config.yaml
n_layer: 11
d_expert: 480
normalize_top_k: false
balance_bias: false
vocab_size: 32000
tie_embeddings: true
lr: 0.00757
beta1: 0.95
batch_tokens: 65536
seq_len: 1024
Below are experts of layer 3 (counted from 0) of a mixture-of-experts language model. Rows are named gate (a neuron's input weights, with its number), up (a neuron's input weights, with its number) and show model dimensions 0-191. Each number is 128 + 24 x the weight over its row's rms, rounded and kept within 0 to 255. Numbers have three digits each.
Before each expert's rows: a language model's description of what the expert responds to. This comes from a sample of Wikipedia text that the model never trained on.

# expert 12
Mid-word fragments. Middle and final pieces of split words and names, e.g. pro-fic-ient, Bl-unt, De-rick, Van-wall.
gate0:120109153114106176151114109154119098129102145071091127118132136146089130111149105158096118109171124153137177149135121136131129138139140128152137158165129159131110155121166098101135142161134155154103107097135166114086128113108054124171146102109154154140110170127128125136123145121136155152101102174148127134127139120138153126121165098108134069084092138116186087104108146185159144144146141128144080079182124142112098146146088149167141097149095104158140094121097153140111148139138115131145149103127155091122107126147126133146121135127114151126115136133113120097135152133126134133
up0:116115161130086105094130150112143107141176080134162161129163155106142153104147179112146127103123195174148108128119104156138126119163124138100137106123139148075114147114115133129073159118088105081125133156113152111188129116138154117105171072122100137143124098112097156100116156133138104114181119101184106134119129120119120120137125120123119135143111141127134146161132091093206188163152128128156109125130145144148134149136136129109113138151148134164133149132128134095116150166137129099131143141168140162121121138157142098105123117132127116139114125152130134150132125111135097179

# expert 9
Clause-linking prepositions. Prepositions and conjunctions following verbs or nouns in prose, such as to, for, from, with, that, after, when, than.
gate0:103131096117127104148114127104124139104132071108097142117124112106103143120138143113143120104127141088156151134093151135151123129143082119163157092140120178134144117176119120121078138072128146130097136128130102129144109140161089097144124113127134110152162074168136173130143135143161141133127122129127119099116085123127099097140150177136135093128114141060121177163114129106103197121145132072144123129111145153092156125137105126085151108108150145155108152132106116129116101079167136132120153112143158126098110138131133121107109135169129103135119115117157079116151102126187136132
up0:191118114134125127083114122141054155137180136141120178121160085147115113118120167083127130121135077123143108123110155138118140138121137112117191125162132157193115138129174124135071153135151099139142147114114103135103144128142135101168109142113138120128148097163118114115162130131161097127113121092155133103135099145105118162134166176125139109153107091118134100113118143100152131150115139126120143084098141140137131123160151129123132111061125155131143149132115099152127110104147109168149082105104136140151115149145131115108138142176133111140130126124128073105085139099135102101

# expert 5
Possessive endings, word tails. Possessive apostrophes and s after names, plural or final word pieces like -ic, -al, -s, and possessive pronouns his, its, their.
gate0:156135144106154107145105073134134112137116128123151134162149091152158116102105131113080122134124079124148166120113118128100118121128154130186087141133117150104137107130101128127129119136135214146109132103125162128128094128141091150105133128143125109178107111135164141152125165143138161136139113148134128160093119141143103126120122116156122095115104106127104130151154127121107131104165109118113155118126108149119101135147135095155074118155126102157125085159148122170136115129129132082103101103153138127126100143117125112120088087209132137143109141156044139173131103132079120123
up0:162151100080162119097138109118129095096159109137180157121109101124140179087123128132114120103137149127161127122128120149117132115113146101163137140137117138065125089150092133141121126139133153112088109098132160140110131141126113173134116107117105098156145140141106109117152178146105169114175119122149145138123146111089147150139132122123128156115082137110146127143131098116144126147116152109102151110139105147106120133101137158154127159187109115105072121198139116135132096134145194112128108129137110123116093140142130102153153120185149097126159144115049142110128109167123130102

# expert 2
Institutions and titles. The word of and capitalized nouns in names of institutions, titles and families, e.g. House of, Count of, University, National.
gate0:099158127125133146147138153128137105133096119139109170156124122072119103128142140139121120095148140171168130128124141104130137095120134155155112164155093096083109102189120096116144099126129161176102113125098114134153149123092137124117135133111057150139198130108151101055079106125116136180149151138131133152108090129153106113095143138140111105122103142156074145136138129096121136117141129112094095132146107116090141073142099123144113126080119095147154118122140097109113128103148134112113122118092126134102138136130148139138098143135124133156138105144163081096110125140157169140
up0:138140146141136168102092066146143125144120100105124155096139121098130144108159116170152143089139115187153085146122156162138131104127140176121106142151132144100126146145088150141141163118115162152124088114136139097158153130125111093116126128103095151120152128132165138133079094128165152150129137133149118124118125117132086127127136114167132177116102163181151116108109140127105118095114113111115127128170097099092143078121168136111119143128124147144087139144143117100131128145144111114180129114088148103126126176149088125104120156062143122127161133137149118153106099141079175135

# expert 6
Taxonomy and coordinate fragments. Word pieces and colons in species names, taxonomy lists, coordinates and infobox fields, e.g. Call-i-morpha, Species:, sq mi.
gate0:082112134130181104121126156215129160127107139109167102098137150128087161129167142136103108169140125126091128109129147080127142125105134142145140120151120114078125162119142110116140120164133140104076107150110118094068125145082166131132104132123102082103161131144108124132126137112111131161170138124139112135175074111142145158150132117131120134069184103120126159131115132111156133088129135138140142153125127143093103101119116133106145107152120150095123153163127128117152126110117155149132140152127171094125115122130092088135128164122079159153120117104118097119135086117121101111
up0:147132151144111136108125112131135095130176168148138104112138175103116137091118127110156141126126119147159123118098114114117124079145151129154130157172090153114153124176164117151135126119137116127132123148122115093128092135137151114154113152179150141098107122133088145160142113150104152149135154136136089135092144138129118075133120126090112112142160136107093130165110109160080142100122104126111164137141141115145131139172130132160161157157101171183165128089113130102098112150110150129128089164132135210136069112155178144145155161152109119158114126143103139140156119112109140152